Experts of a small language model: 33.3M parameters.
Below are experts of layer 3 (counted from 0) of a mixture-of-experts language model. Rows are named router (the router's row for the expert), down (a neuron's output weights, with its number) and show model dimensions 64-127. Each number is 50 + 15 x the weight over its row's rms, rounded and kept within 0 to 99.
Before each expert's rows: "comes before" lists some tokens at least twice as common just after its tokens as in all text. This comes from a sample of Wikipedia text that the model never trained on. Tokens count by the router's weight.

# expert 6
comes before: "1", "2", "born", "age", "aged", "C"
router:70 21 16 49 62 44 46 26 35 70 51 78 35 47 66 56 50 57 18 23 53 46 75 67 65 48 68 62 57 54 19 38 27 44 53 38 27 50 42 57 39 20 42 74 62 38 59 45 29 56 49 56 63 53 47 61 67 56 45 44 55 41 37 52
down0:56 36 52 68 52 37 44 74 60 54 46 28 46 60 76 37 25 65 61 48 54 63 35 40 42 52 46 26 74 55 66 28 43 63 46 78 60 72 68 63 56 25 61 60 52 55 25 63 53 60 50 66 56 43 52 55 67 81 45 53 76 51 39 60
down1:80 44 54 63 47 42 54 78 36 51 30 46 48 64 45 77 40 27 50 59 32 26 38 29 51 44 63 27 57 80 63 47 44 56 61 58 45 49 48 63 60 25 66 43 59 54 37 64 57 45 56 68 63 49 55 96 42 49 18 49 47 15 15 45
down2:57 55 51 48 53 49 19 45 53 36 12 51 43 40 74 54 32 43 45 32 56 34 25 31 69 43 49 22 55 61 68 52 43 27 69 71 43 42 20 36 57 47 44 53 33 58 36 66 64 51 41 51 49 65 75 64 32 52 53 48 44 52 61 14
down3:68 55 52 49 49 64 28 33 19 63 56 50 59 57 76 45 45 43 63 20 66 38 43 51 20 45 41 41 49 38 39 38 61 60 09 34 30 44 36 43 43 38 59 70 51 49 54 57 41 44 48 59 53 57 57 52 70 26 51 24 48 58 38 51
down4:41 80 24 40 48 45 55 57 49 60 19 51 46 60 51 46 16 33 17 35 57 40 55 50 04 45 59 45 30 54 24 56 40 56 49 15 39 53 28 29 36 63 60 47 33 37 46 43 79 45 47 56 44 74 88 48 66 69 63 59 48 42 24 43
down5:52 49 56 37 67 22 51 42 36 72 80 49 66 79 58 60 31 30 56 45 59 56 40 39 45 30 57 62 63 27 45 56 72 42 62 41 47 59 65 78 65 44 33 66 49 57 52 37 39 58 39 52 57 51 62 47 49 53 57 44 71 43 42 39
down6:51 27 45 58 55 50 60 62 29 43 46 51 76 46 65 55 61 53 49 55 39 72 37 40 36 78 37 37 67 60 60 68 68 25 44 32 60 56 45 36 32 40 57 52 48 48 31 41 52 61 82 54 37 76 73 37 39 68 69 52 30 46 26 39
down7:71 57 47 53 53 50 43 35 62 51 46 50 64 49 70 51 62 67 61 59 21 31 60 56 63 59 47 42 26 72 50 54 61 88 20 40 36 42 75 36 32 55 65 45 67 36 58 43 04 52 56 78 70 52 30 59 51 38 62 52 54 27 60 63
down8:53 49 29 51 54 54 47 56 55 46 63 44 64 38 67 30 24 27 78 24 57 34 37 57 70 32 36 53 40 67 39 40 59 53 64 65 50 41 54 41 38 57 37 60 63 46 73 47 51 48 38 61 50 46 30 42 36 38 36 62 67 61 65 45
down9:45 36 36 51 50 92 73 27 59 72 44 34 64 35 61 38 52 60 48 37 67 68 44 65 11 24 55 69 39 48 42 69 58 50 49 51 51 55 46 23 64 27 46 27 64 61 58 60 45 44 64 56 41 52 56 48 32 37 26 52 25 31 51 72
down10:61 76 39 49 43 37 81 43 48 47 48 55 64 60 68 60 50 54 40 60 48 77 50 36 56 32 31 60 31 48 54 57 36 33 52 35 42 16 30 55 49 28 17 68 82 43 54 40 70 72 39 54 35 55 35 47 38 55 69 49 53 29 76 41
down11:42 21 43 42 59 54 39 27 64 35 43 60 67 62 51 49 61 72 45 63 09 14 45 34 76 41 32 51 62 43 46 58 67 35 31 72 51 48 76 43 62 47 68 44 63 28 93 69 57 51 77 70 49 53 42 73 41 31 77 50 60 33 37 27
down12:50 69 54 51 57 39 36 74 37 59 39 37 44 26 57 70 39 45 42 52 53 36 58 68 60 39 35 54 38 60 24 49 55 40 42 58 74 53 49 64 46 55 49 59 51 62 53 66 32 54 53 81 54 47 67 57 53 37 58 49 74 52 75 62
down13:49 72 40 24 55 62 63 44 29 56 50 54 47 54 78 49 45 52 36 28 56 43 81 43 46 67 63 22 49 56 52 76 75 49 49 37 58 22 32 51 59 49 36 30 65 42 12 49 43 40 40 19 51 47 29 47 48 54 46 57 43 35 47 27
down14:49 53 53 51 41 53 71 67 59 53 60 55 59 79 39 50 39 46 41 37 50 73 53 24 18 34 43 60 60 36 63 57 62 70 42 47 59 46 66 54 57 36 50 46 67 51 60 54 67 50 68 42 08 63 39 49 71 59 39 24 29 34 35 48
down15:44 75 58 57 51 62 54 79 50 54 65 45 30 44 66 51 48 60 51 56 51 38 13 56 63 85 41 38 61 20 30 60 53 64 68 50 53 47 37 46 59 59 70 59 70 32 45 62 51 49 66 44 23 72 99 49 62 60 62 40 42 64 34 77
down16:53 59 26 71 46 19 40 46 52 10 76 15 21 76 77 24 46 59 76 35 55 45 74 57 69 39 47 26 33 37 18 56 55 64 46 52 61 32 34 24 63 51 73 47 44 35 50 44 56 29 51 34 59 37 58 71 68 45 46 63 57 43 59 73
down17:60 18 42 21 62 64 42 93 29 56 36 44 57 57 68 43 45 50 26 47 38 45 28 43 55 63 59 42 58 49 55 61 31 57 58 69 64 48 74 39 54 38 46 56 65 73 60 41 62 41 71 79 44 61 70 92 31 42 38 53 29 57 59 67
down18:64 49 56 55 61 50 52 42 59 51 64 48 58 48 58 36 42 42 66 58 50 56 43 69 72 52 42 46 36 51 21 41 53 48 63 61 54 55 38 48 43 33 51 39 83 39 75 56 68 53 19 59 42 43 71 83 54 53 70 47 51 48 18 27
down19:53 62 52 44 48 38 65 44 31 57 50 69 51 47 46 65 48 37 33 63 44 45 49 53 56 36 40 31 44 39 37 31 19 32 31 60 57 62 58 65 45 59 66 17 42 43 58 79 57 35 33 55 56 37 62 35 38 51 36 57 60 61 38 38
down20:54 34 50 53 39 39 40 31 62 40 30 18 60 43 65 67 47 44 35 31 34 31 52 57 18 50 60 56 21 45 46 45 60 68 51 31 31 38 33 70 71 48 63 65 40 26 33 34 75 31 46 24 41 38 41 52 41 26 53 56 43 43 37 57
down21:28 38 71 43 31 73 71 52 58 48 55 52 72 58 58 48 41 52 29 15 60 74 52 27 41 64 52 70 54 33 49 47 50 37 65 66 61 52 12 37 58 55 65 35 57 53 48 44 42 44 65 53 30 61 65 49 48 54 53 67 51 35 45 50
down22:34 53 60 52 45 53 53 53 54 60 40 52 59 49 47 60 46 35 53 33 37 56 11 52 20 43 63 46 27 83 55 36 53 62 50 43 53 36 43 47 37 39 66 49 46 46 65 46 50 41 56 59 42 59 28 75 34 57 60 31 68 63 43 39
down23:28 35 52 46 28 61 78 36 34 55 48 49 53 62 59 27 54 87 64 43 58 66 49 32 38 54 43 35 36 71 34 63 49 77 29 40 33 45 53 46 43 73 47 47 49 45 37 52 99 24 28 31 75 47 38 36 40 13 54 54 46 38 52 52
down24:51 33 46 26 63 67 36 65 70 59 70 35 54 21 48 38 10 36 52 66 48 68 47 27 45 53 45 46 65 66 27 69 60 10 81 46 21 62 46 41 60 54 58 33 56 32 42 43 70 54 30 55 61 55 36 52 52 20 56 46 43 45 69 37
down25:39 35 54 69 35 60 56 48 67 35 52 57 33 32 63 23 47 53 53 49 78 41 40 45 60 46 53 51 37 66 56 43 32 46 80 71 52 52 63 59 35 54 49 51 57 31 28 42 35 51 39 39 42 50 31 38 87 72 46 72 57 65 44 44
down26:29 56 56 36 82 43 38 43 56 45 85 66 58 45 75 64 56 52 36 20 53 58 81 66 55 56 58 40 57 66 39 55 70 55 57 32 50 37 46 22 43 64 26 39 37 66 30 46 73 45 56 63 37 39 50 42 61 25 43 62 75 51 41 69
down27:51 63 64 46 20 36 32 55 51 65 50 56 31 51 46 52 48 06 57 46 43 34 52 34 49 48 55 16 57 21 54 82 58 56 56 51 49 45 50 63 59 60 48 53 64 57 72 40 56 69 64 73 43 53 66 39 41 28 17 37 41 35 32 32
down28:46 73 22 58 55 58 53 87 23 32 27 47 51 60 42 49 48 51 59 32 72 73 37 38 64 52 50 56 52 42 56 38 50 45 33 67 48 16 59 55 70 42 72 48 28 56 37 47 41 49 39 42 39 47 52 44 57 35 44 26 67 22 52 37
down29:42 52 44 73 68 58 44 37 46 46 27 57 51 53 37 31 66 55 68 58 58 49 98 44 48 53 65 77 63 60 49 36 43 44 38 58 42 43 32 42 37 68 63 24 78 64 50 52 34 59 62 21 67 56 76 64 46 55 60 65 23 42 30 73
down30:58 45 54 50 53 65 33 54 75 36 57 51 24 64 19 69 61 40 54 39 66 68 40 65 61 53 64 35 62 58 19 75 35 40 39 60 48 79 58 37 38 41 35 66 38 41 62 40 50 67 53 38 58 71 35 52 60 45 67 47 63 79 33 47
down31:44 46 34 42 48 21 67 36 38 46 64 41 33 44 85 71 38 50 75 67 87 67 34 51 35 61 72 38 77 53 55 24 59 59 64 39 32 46 46 64 53 52 63 47 38 30 50 24 57 27 45 59 55 57 42 43 59 51 47 49 70 34 49 61
down32:21 79 57 58 45 46 59 47 51 49 57 33 39 59 30 59 52 51 46 26 29 56 39 42 73 70 51 35 63 48 59 19 38 59 38 42 37 35 51 70 74 12 44 35 62 49 53 52 40 61 10 46 20 43 29 62 39 30 62 34 64 60 31 28
down33:47 73 42 54 47 44 59 65 58 37 57 33 47 71 46 51 55 33 54 48 57 68 49 17 47 60 48 35 31 74 61 60 61 26 55 59 24 41 60 59 69 87 34 73 74 43 54 51 62 40 24 28 40 26 59 41 17 52 58 38 35 39 58 63
down34:56 51 44 34 53 45 57 43 37 49 62 72 59 56 60 63 21 63 67 61 39 49 30 37 40 42 60 25 27 57 45 63 60 62 39 37 42 36 65 61 39 44 29 34 40 53 51 59 59 16 78 71 68 37 51 40 44 70 51 33 45 44 80 47
down35:71 40 51 77 52 55 55 48 66 18 50 61 41 21 28 44 78 34 47 45 37 61 49 50 65 23 54 61 72 64 70 66 61 47 38 41 50 70 26 62 53 93 71 51 43 49 50 50 40 35 35 41 53 47 55 60 51 62 87 35 49 59 59 78
down36:61 28 26 38 47 55 60 56 38 80 37 57 63 60 75 47 47 62 17 52 48 75 57 52 28 68 67 54 81 57 57 52 54 39 48 57 51 32 78 48 68 37 40 34 60 16 54 50 39 50 79 60 44 33 42 37 52 58 21 66 35 39 21 47
down37:35 43 56 55 68 54 72 55 38 37 32 61 66 70 65 62 44 57 46 33 42 40 54 67 61 53 61 62 53 59 44 38 39 68 42 45 30 49 57 58 84 33 39 50 40 48 44 53 58 54 51 39 16 66 65 48 50 49 47 53 54 55 38 35
down38:51 80 68 22 35 49 40 66 58 46 52 38 40 22 58 52 31 46 70 52 62 66 33 47 67 83 56 49 48 51 39 57 49 48 39 71 45 63 58 32 40 25 19 53 39 27 74 57 52 37 42 38 58 51 48 52 44 37 58 47 61 66 40 34
down39:57 75 46 40 41 50 52 54 55 56 70 59 55 39 17 58 38 33 35 41 35 47 44 70 34 38 79 32 49 69 36 47 72 38 70 43 36 62 57 37 54 38 39 74 57 44 60 68 36 46 63 47 62 52 47 51 28 65 28 65 61 48 51 29
down40:74 45 53 37 58 44 55 29 08 38 50 55 35 44 29 52 50 59 57 36 44 23 64 73 86 52 52 52 62 40 39 49 82 48 62 45 21 40 44 56 72 35 45 32 27 75 52 43 68 70 71 51 62 63 90 35 39 68 47 47 55 53 71 59
down41:21 46 52 34 41 81 54 64 45 62 29 53 43 24 68 68 47 20 55 66 43 70 41 58 51 37 25 59 51 55 24 61 56 30 32 43 73 58 70 68 32 49 47 62 41 55 36 20 51 31 45 43 33 58 24 47 40 39 40 29 51 49 48 46
down42:64 51 00 53 51 50 49 73 48 58 64 74 56 43 33 56 58 31 54 29 35 69 30 60 78 52 52 39 55 74 46 58 27 35 28 56 37 60 51 52 51 52 49 34 31 63 76 45 52 44 59 50 34 28 43 35 27 16 70 58 85 41 55 42
down43:34 37 56 50 46 43 59 60 34 72 64 15 39 38 58 28 63 59 73 52 37 39 43 48 53 65 65 75 55 49 53 27 56 66 47 53 04 44 53 78 61 34 37 47 68 30 67 37 50 54 24 63 59 50 60 50 55 38 41 67 36 31 65 70
down44:54 63 52 28 70 50 47 53 85 64 52 79 54 42 38 58 74 45 50 77 23 65 32 53 39 48 56 52 25 60 67 77 38 51 47 67 48 47 48 29 56 74 40 55 49 52 49 52 42 46 44 64 43 57 46 81 74 61 65 38 26 45 61 21
down45:39 56 22 65 67 68 35 51 40 38 32 43 34 63 53 54 56 45 52 56 23 43 55 59 58 49 52 31 60 56 46 52 53 54 08 28 24 42 67 37 66 53 82 49 94 40 42 59 79 64 79 45 26 27 52 25 80 55 48 53 47 63 52 31
down46:56 55 37 29 68 74 75 38 52 41 41 51 68 55 43 52 58 58 65 85 60 71 26 41 51 57 69 62 54 33 40 66 45 63 75 61 38 33 50 40 75 29 50 43 43 67 45 38 63 53 48 57 54 54 81 29 27 53 43 48 31 20 76 40
down47:53 44 41 48 48 59 68 54 55 38 24 11 41 56 42 42 48 48 57 78 28 47 47 42 70 24 51 83 26 58 42 70 61 47 58 51 71 38 45 53 54 40 65 14 62 72 42 63 64 66 76 67 77 48 81 49 47 74 76 45 54 36 63 55
down48:81 75 41 70 31 55 76 38 50 22 60 37 59 65 66 56 38 53 40 22 83 36 40 69 49 57 31 48 38 52 43 65 58 44 37 34 30 60 39 69 60 35 58 47 68 51 55 37 62 46 59 56 39 66 59 45 57 61 35 69 57 73 40 59
down49:40 47 33 76 67 38 59 34 48 64 58 53 38 35 58 43 35 51 77 37 50 38 56 80 49 55 41 78 52 53 27 47 52 67 38 32 51 48 38 35 31 59 45 42 37 38 48 41 39 58 33 49 23 52 27 24 51 39 42 35 58 57 51 52
down50:70 70 28 60 48 54 46 47 35 32 49 70 48 36 76 39 48 45 63 47 53 61 47 64 41 77 67 30 37 39 44 28 17 55 20 61 52 58 38 55 50 47 44 73 39 55 53 53 44 58 51 59 59 70 53 54 17 31 63 43 46 65 57 57
down51:43 41 56 22 55 67 45 57 52 43 55 32 71 28 52 55 49 67 59 66 41 43 58 74 44 64 31 52 16 63 43 50 48 47 67 60 44 58 36 38 45 29 57 37 76 52 17 49 91 40 63 34 15 65 37 68 11 37 81 40 64 52 54 17
down52:73 43 57 65 82 40 39 40 50 42 41 38 47 69 58 40 41 45 63 70 62 59 14 38 49 50 49 74 22 34 47 49 49 20 50 50 48 75 32 64 45 56 55 63 42 45 47 35 50 59 45 46 62 58 27 60 36 59 55 40 31 36 82 53
down53:67 65 57 36 70 33 46 33 38 65 34 53 20 76 52 53 35 42 47 52 63 57 37 66 34 53 35 55 45 09 35 29 45 52 45 45 61 61 52 42 84 56 41 65 59 57 48 49 52 65 62 33 52 54 28 56 21 46 57 59 12 31 51 37
down54:72 34 36 47 35 25 55 48 55 78 78 67 44 39 64 41 65 50 36 52 62 49 79 60 47 03 57 65 48 59 61 43 60 40 61 59 36 45 48 64 12 51 59 24 44 69 55 58 63 50 53 43 32 74 69 51 52 62 44 72 77 51 51 37
down55:27 31 52 46 52 36 66 30 42 20 62 62 71 76 70 64 63 44 38 12 51 47 36 43 43 57 56 28 39 91 30 52 41 42 23 60 55 64 48 40 39 45 53 38 66 53 59 56 43 81 60 51 59 37 56 58 42 42 83 56 46 43 46 37
down56:69 71 64 28 53 67 67 46 41 45 69 60 32 43 56 40 45 90 36 76 37 49 66 83 36 56 31 33 55 50 65 49 29 40 50 45 52 55 31 35 47 66 28 49 31 71 63 43 53 51 81 34 65 50 60 24 30 47 57 42 66 69 51 49
down57:59 56 31 52 65 19 43 46 46 39 61 37 37 43 49 61 76 54 54 60 38 67 55 34 53 40 59 63 34 69 46 65 48 86 61 59 49 65 57 56 46 30 46 50 57 30 45 42 37 69 63 78 46 81 24 34 72 47 40 74 28 82 38 59
down58:47 38 15 44 49 53 69 23 52 38 58 62 54 45 39 65 26 71 42 26 49 68 55 34 42 40 49 40 45 45 42 45 69 45 35 39 47 75 39 42 64 53 81 69 31 64 62 59 49 51 50 48 31 63 75 41 17 81 62 50 33 41 61 11
down59:78 58 91 52 52 41 69 65 50 73 51 40 50 50 39 68 21 71 65 68 49 31 30 18 43 35 48 52 29 50 57 53 72 80 33 42 68 69 59 27 40 64 42 15 70 47 42 47 49 54 64 31 52 56 82 39 64 30 34 56 36 62 58 13
down60:21 39 66 70 51 68 67 49 68 56 39 51 52 44 05 40 62 47 46 40 47 25 58 27 38 48 33 73 42 56 46 47 53 34 45 47 42 72 45 60 40 44 58 39 76 32 42 63 57 48 31 41 44 58 58 30 64 57 30 76 36 61 00 88
down61:40 49 56 49 32 62 40 57 34 94 32 54 54 46 35 14 67 46 35 47 53 33 79 21 47 41 27 50 64 21 44 51 48 68 34 71 31 67 68 43 59 56 44 66 61 54 43 43 58 35 09 54 91 34 27 36 61 74 59 29 53 58 35 75
down62:44 61 74 37 14 61 50 59 52 47 50 39 43 26 38 83 80 56 31 46 58 36 73 55 40 51 50 64 48 23 47 51 37 47 57 63 26 52 49 40 42 63 56 56 35 29 70 27 45 52 44 38 29 46 53 50 54 45 49 28 24 42 38 56
down63:34 22 35 44 36 72 46 47 43 51 58 49 30 41 83 34 63 56 24 37 71 45 47 49 48 53 58 40 65 01 61 65 76 68 42 74 77 39 58 04 52 49 33 72 54 30 49 50 43 63 29 24 44 21 57 25 36 31 70 54 50 46 55 42
down64:66 30 64 48 66 45 37 68 58 42 40 52 07 53 56 67 26 59 34 43 61 46 55 25 55 56 40 59 20 58 67 61 78 37 15 49 39 38 48 49 77 62 44 25 25 46 34 26 25 40 49 81 79 54 53 56 61 43 14 48 35 25 67 48
down65:49 42 61 30 60 68 56 53 53 72 49 66 57 47 81 73 69 57 80 52 48 42 29 80 26 64 45 52 45 48 72 46 51 56 59 10 47 40 44 48 40 44 66 49 48 38 24 37 41 61 51 32 25 69 66 48 54 57 46 68 46 38 49 59
down66:66 58 51 48 45 35 41 21 57 67 60 58 63 63 53 47 51 38 32 51 54 44 56 58 61 46 23 22 44 60 39 42 35 31 83 47 60 25 84 65 40 64 66 53 42 34 66 66 15 43 64 59 89 60 57 42 60 54 47 38 69 65 53 62
down67:48 32 62 74 55 46 73 44 40 23 43 68 56 44 46 63 17 52 18 39 28 53 37 62 55 58 46 45 36 33 79 55 61 38 72 76 84 41 56 43 71 56 61 49 66 66 55 38 74 34 65 62 49 42 53 28 66 60 47 54 52 25 54 60
down68:23 54 61 29 43 73 69 39 54 71 42 40 68 51 50 40 29 61 47 36 44 67 58 34 37 44 78 52 61 46 34 66 58 44 38 61 43 51 37 41 58 42 41 16 39 46 59 31 65 39 47 41 42 36 84 52 43 44 74 53 70 45 44 48
down69:43 48 60 46 50 74 56 56 58 52 40 56 47 37 60 54 31 60 57 84 23 59 37 46 29 25 57 35 48 47 54 75 61 57 36 49 56 50 56 49 33 55 35 63 85 61 56 71 22 42 67 66 50 63 54 37 27 55 70 56 55 41 36 31
down70:67 60 46 56 55 41 33 43 34 19 42 67 59 44 70 67 57 55 16 42 70 47 54 43 48 43 59 62 45 42 45 54 31 60 69 58 46 53 41 58 34 43 54 55 45 28 63 74 26 45 54 33 59 61 33 68 36 43 67 53 63 46 29 77
down71:50 37 44 50 59 74 37 65 74 66 52 51 33 43 41 42 66 44 32 48 72 47 61 35 58 45 37 67 49 62 51 52 48 60 55 51 58 75 74 78 48 63 38 57 61 67 60 45 40 45 42 60 53 76 27 55 48 43 53 35 36 48 56 42
down72:41 54 57 60 31 32 50 38 99 59 60 32 57 69 40 33 45 43 61 41 58 39 49 28 41 27 48 40 54 71 49 52 56 58 40 33 57 48 41 64 52 42 49 15 66 41 32 67 54 47 50 43 37 30 55 22 72 41 21 44 56 37 44 41
down73:70 41 62 75 71 60 73 35 45 43 59 34 54 57 60 47 29 56 62 68 31 40 44 49 59 12 37 44 45 38 69 66 39 61 77 17 47 60 48 70 73 59 65 50 35 52 39 38 54 68 43 47 41 50 28 27 50 53 43 56 55 58 30 50
down74:66 54 37 36 51 34 40 46 38 62 57 54 29 51 28 52 53 45 40 25 43 42 60 56 61 27 73 37 62 54 52 23 61 53 28 58 63 47 33 46 53 67 41 47 52 33 93 66 43 53 69 51 34 02 54 57 73 57 49 55 56 73 23 59
down75:52 43 46 57 54 48 69 46 46 42 75 49 30 50 30 56 40 48 39 80 57 28 49 45 49 78 47 59 28 29 40 64 58 47 22 74 30 40 37 38 64 47 58 40 67 72 63 41 64 58 60 41 89 54 36 42 25 36 63 52 35 63 25 45
down76:60 31 48 60 67 46 55 74 35 47 52 60 32 76 64 66 53 55 31 68 66 60 52 48 45 26 43 58 38 68 53 54 17 65 62 43 72 82 38 70 63 56 74 49 45 71 48 49 59 08 52 53 44 50 54 49 65 51 63 22 32 40 83 30
down77:30 33 45 45 34 23 15 58 53 50 59 53 68 58 50 52 86 74 46 45 48 39 44 44 53 71 48 52 34 51 25 23 46 48 56 27 27 33 32 70 55 87 54 26 21 20 68 48 60 50 42 29 63 59 82 52 43 36 64 56 38 47 24 59
down78:43 60 44 59 56 42 26 18 74 56 59 57 68 57 44 37 64 38 57 39 60 59 56 42 81 37 52 48 15 52 38 46 42 27 38 68 74 63 39 34 75 47 52 56 51 36 50 69 46 60 60 68 33 40 44 82 47 56 05 85 47 42 38 49
down79:41 59 29 24 64 54 40 49 44 58 61 67 83 32 70 54 40 27 57 54 30 32 59 37 57 55 60 40 01 90 44 47 67 16 57 40 45 41 65 44 70 72 37 45 58 42 51 53 59 68 70 64 59 45 65 57 48 32 76 68 31 38 30 53
down80:55 23 57 52 43 62 46 61 31 60 34 24 66 58 70 46 34 25 29 44 54 70 52 54 44 44 43 50 56 39 63 57 76 63 73 23 28 56 33 41 73 32 60 37 45 49 65 26 54 81 66 37 53 58 47 41 34 59 82 47 49 49 82 42
down81:38 36 70 61 61 54 37 56 48 53 27 57 44 80 55 41 29 12 26 68 53 72 38 21 79 70 44 78 52 86 47 65 61 53 74 42 56 47 43 43 48 61 48 77 61 38 67 52 47 74 71 55 54 41 74 30 57 36 61 50 42 56 74 46
down82:34 56 39 57 53 36 41 29 22 31 56 61 51 65 56 41 33 70 74 25 50 47 21 53 62 50 54 46 47 43 31 43 23 56 34 72 37 45 70 42 60 86 72 44 59 31 35 37 57 53 66 62 53 75 49 49 38 32 72 84 31 44 55 52
down83:60 33 48 34 51 54 45 77 60 35 48 58 79 44 53 64 35 65 47 47 53 44 46 47 33 24 52 67 64 66 49 57 44 35 29 70 21 71 45 63 61 36 47 31 31 47 61 49 76 59 25 53 69 65 28 51 62 45 38 34 45 65 49 57
down84:62 30 63 40 61 75 45 73 65 60 30 59 44 45 39 28 14 32 29 22 34 39 47 50 22 72 34 72 37 54 56 52 67 68 43 55 50 59 56 39 51 36 55 48 35 59 60 44 50 56 75 87 50 42 60 69 81 32 34 88 41 89 44 50
down85:84 36 45 63 34 73 55 59 27 52 67 42 44 21 44 72 41 47 65 62 25 06 57 54 35 32 55 50 60 34 19 59 26 64 66 46 55 39 54 52 69 38 36 74 35 64 78 53 58 40 52 49 56 41 38 64 41 68 64 42 53 50 47 31
down86:59 32 57 56 55 55 76 51 68 34 35 52 23 78 59 51 12 27 57 78 65 51 56 51 50 43 53 32 33 48 22 70 32 69 44 63 60 32 57 61 47 36 28 59 55 49 50 32 36 52 39 41 45 38 50 41 25 58 50 63 71 34 34 34
down87:49 56 51 38 66 47 41 38 69 54 63 46 34 30 23 73 55 51 30 51 46 49 34 47 43 30 45 52 35 63 54 46 73 44 49 28 59 46 33 37 51 63 50 72 37 57 37 31 54 47 48 45 38 50 47 42 38 63 49 28 48 49 43 51
down88:16 82 51 47 39 48 40 66 61 37 46 51 34 20 66 42 47 59 61 56 42 43 57 67 62 32 38 48 61 50 40 15 39 43 29 43 28 34 57 40 41 48 35 37 86 24 42 50 42 51 33 52 35 45 65 44 25 52 55 64 42 58 42 48
down89:37 62 50 67 34 74 59 51 48 44 31 57 41 44 83 47 52 48 52 67 72 53 47 53 50 63 47 24 27 68 69 66 67 39 50 60 39 72 39 24 39 35 76 54 57 65 43 93 61 50 69 33 73 63 52 35 57 56 60 54 25 50 55 56
down90:65 62 51 42 39 62 72 28 64 39 44 54 41 55 49 60 00 38 57 45 67 26 54 27 70 47 39 41 50 63 47 62 46 30 53 51 43 12 57 45 56 78 26 66 49 37 54 54 49 40 83 41 37 49 56 44 53 43 17 61 55 39 35 63
down91:64 43 50 55 56 65 61 56 43 54 64 61 41 52 57 51 38 59 40 42 73 69 49 36 47 58 71 93 28 51 12 53 28 41 66 47 45 52 61 63 37 49 52 38 60 52 50 11 49 53 48 43 32 58 22 41 65 41 38 58 78 36 25 41
down92:36 62 50 10 40 35 56 62 54 38 70 52 58 66 50 54 46 37 63 51 55 40 19 35 35 38 39 42 65 41 62 62 47 45 40 47 47 32 54 53 42 55 48 60 51 33 62 75 58 62 76 51 52 47 46 48 80 54 43 47 38 42 66 58
down93:67 39 48 46 34 41 22 55 50 38 75 32 57 52 58 14 42 40 44 67 36 25 58 47 79 37 29 55 47 44 58 69 69 47 48 35 79 70 54 39 55 42 61 80 62 37 79 90 40 62 48 41 25 51 44 57 68 61 39 45 52 49 85 36
down94:52 75 56 53 59 25 63 46 73 34 68 29 80 28 47 43 48 43 37 32 31 56 82 42 62 57 48 50 53 63 47 78 43 75 49 48 34 28 36 08 40 36 32 29 44 66 43 58 39 47 57 48 50 80 10 27 53 64 55 73 66 37 62 43
down95:65 55 62 53 41 66 39 54 36 54 53 25 52 37 29 52 39 36 55 60 37 74 51 25 45 48 59 29 51 60 44 47 52 53 76 76 56 32 34 36 38 48 63 44 52 58 47 49 33 75 35 52 34 54 55 65 37 28 72 29 55 55 42 60
down96:53 52 56 63 36 46 53 33 70 33 28 50 49 54 63 69 62 55 34 47 42 36 66 39 47 38 35 71 75 40 50 31 37 54 53 24 55 19 58 42 64 51 58 42 55 68 27 48 40 58 55 43 61 53 41 57 64 45 39 61 82 63 67 41
down97:33 49 45 32 43 49 54 54 49 41 31 45 60 54 46 55 80 57 53 54 38 44 38 38 26 58 35 53 35 48 56 64 70 49 62 51 40 72 47 32 39 54 84 44 27 41 11 48 65 51 30 31 42 24 58 44 56 53 69 50 67 45 23 68
down98:77 40 39 40 59 30 68 69 34 66 26 42 95 65 64 35 21 84 57 36 42 53 50 29 44 53 46 46 54 43 69 41 43 48 47 64 53 59 48 28 60 55 49 44 41 57 42 56 61 12 80 62 26 49 61 39 50 28 75 51 58 52 20 32
down99:36 24 30 73 51 38 37 57 55 49 46 35 50 30 46 55 49 50 36 41 40 39 37 55 33 56 54 63 49 36 23 34 56 58 58 75 82 62 65 38 59 45 47 54 53 38 24 49 76 49 23 41 68 39 28 49 43 51 59 30 36 37 40 46
down100:59 58 63 70 38 34 44 25 26 32 41 29 45 46 60 57 37 60 51 46 75 44 34 56 38 60 35 54 44 18 42 22 59 62 78 57 50 69 91 23 45 42 48 31 31 61 56 63 50 60 35 41 67 58 82 18 68 27 31 43 41 36 60 65
down101:48 78 44 51 36 46 37 04 50 41 40 31 67 26 42 46 65 49 73 62 76 43 18 53 51 29 59 62 50 49 49 50 45 45 47 46 49 53 46 36 46 38 42 64 81 50 64 65 60 52 75 75 48 60 59 55 57 77 39 37 29 49 71 67
down102:21 35 48 47 49 67 47 60 33 37 54 41 61 43 40 55 52 42 51 45 39 62 64 64 34 89 51 71 29 54 55 67 49 42 41 26 60 28 78 54 44 56 42 71 60 10 42 12 53 25 49 50 63 47 44 66 52 38 62 53 42 33 31 70
down103:55 34 58 42 58 21 49 65 26 49 53 28 48 33 37 46 66 40 69 57 49 82 32 42 63 49 73 75 56 49 42 58 58 40 27 31 58 56 57 43 36 44 50 34 42 39 49 38 65 79 58 66 40 30 28 57 72 48 67 51 51 25 50 45
down104:63 99 45 40 46 68 31 76 21 29 66 56 39 44 44 18 46 58 33 37 54 44 55 42 38 44 73 87 40 68 68 54 48 29 47 44 55 61 61 33 25 63 41 60 69 43 33 34 58 48 43 56 44 44 67 53 59 42 63 42 69 48 71 64
down105:54 59 59 43 70 44 47 60 48 57 77 56 46 49 32 18 68 77 62 85 40 53 26 42 47 32 40 55 54 38 51 46 26 44 64 60 42 01 44 41 48 48 44 53 44 53 55 64 36 64 52 35 60 63 44 65 45 46 71 49 67 20 41 36
down106:39 60 54 46 56 33 67 77 55 55 38 57 20 60 44 56 33 26 36 31 38 87 65 54 40 52 45 49 51 43 40 27 21 39 53 36 47 45 38 28 85 58 40 33 55 31 58 53 52 68 29 60 28 38 56 44 56 27 56 28 68 13 55 43
down107:45 67 36 61 63 47 65 43 92 61 47 55 26 70 56 27 69 64 43 83 65 37 41 56 52 51 25 53 53 39 45 58 61 47 44 42 60 50 68 38 46 66 72 63 62 68 54 53 39 42 42 53 83 55 23 42 62 61 27 28 46 45 56 56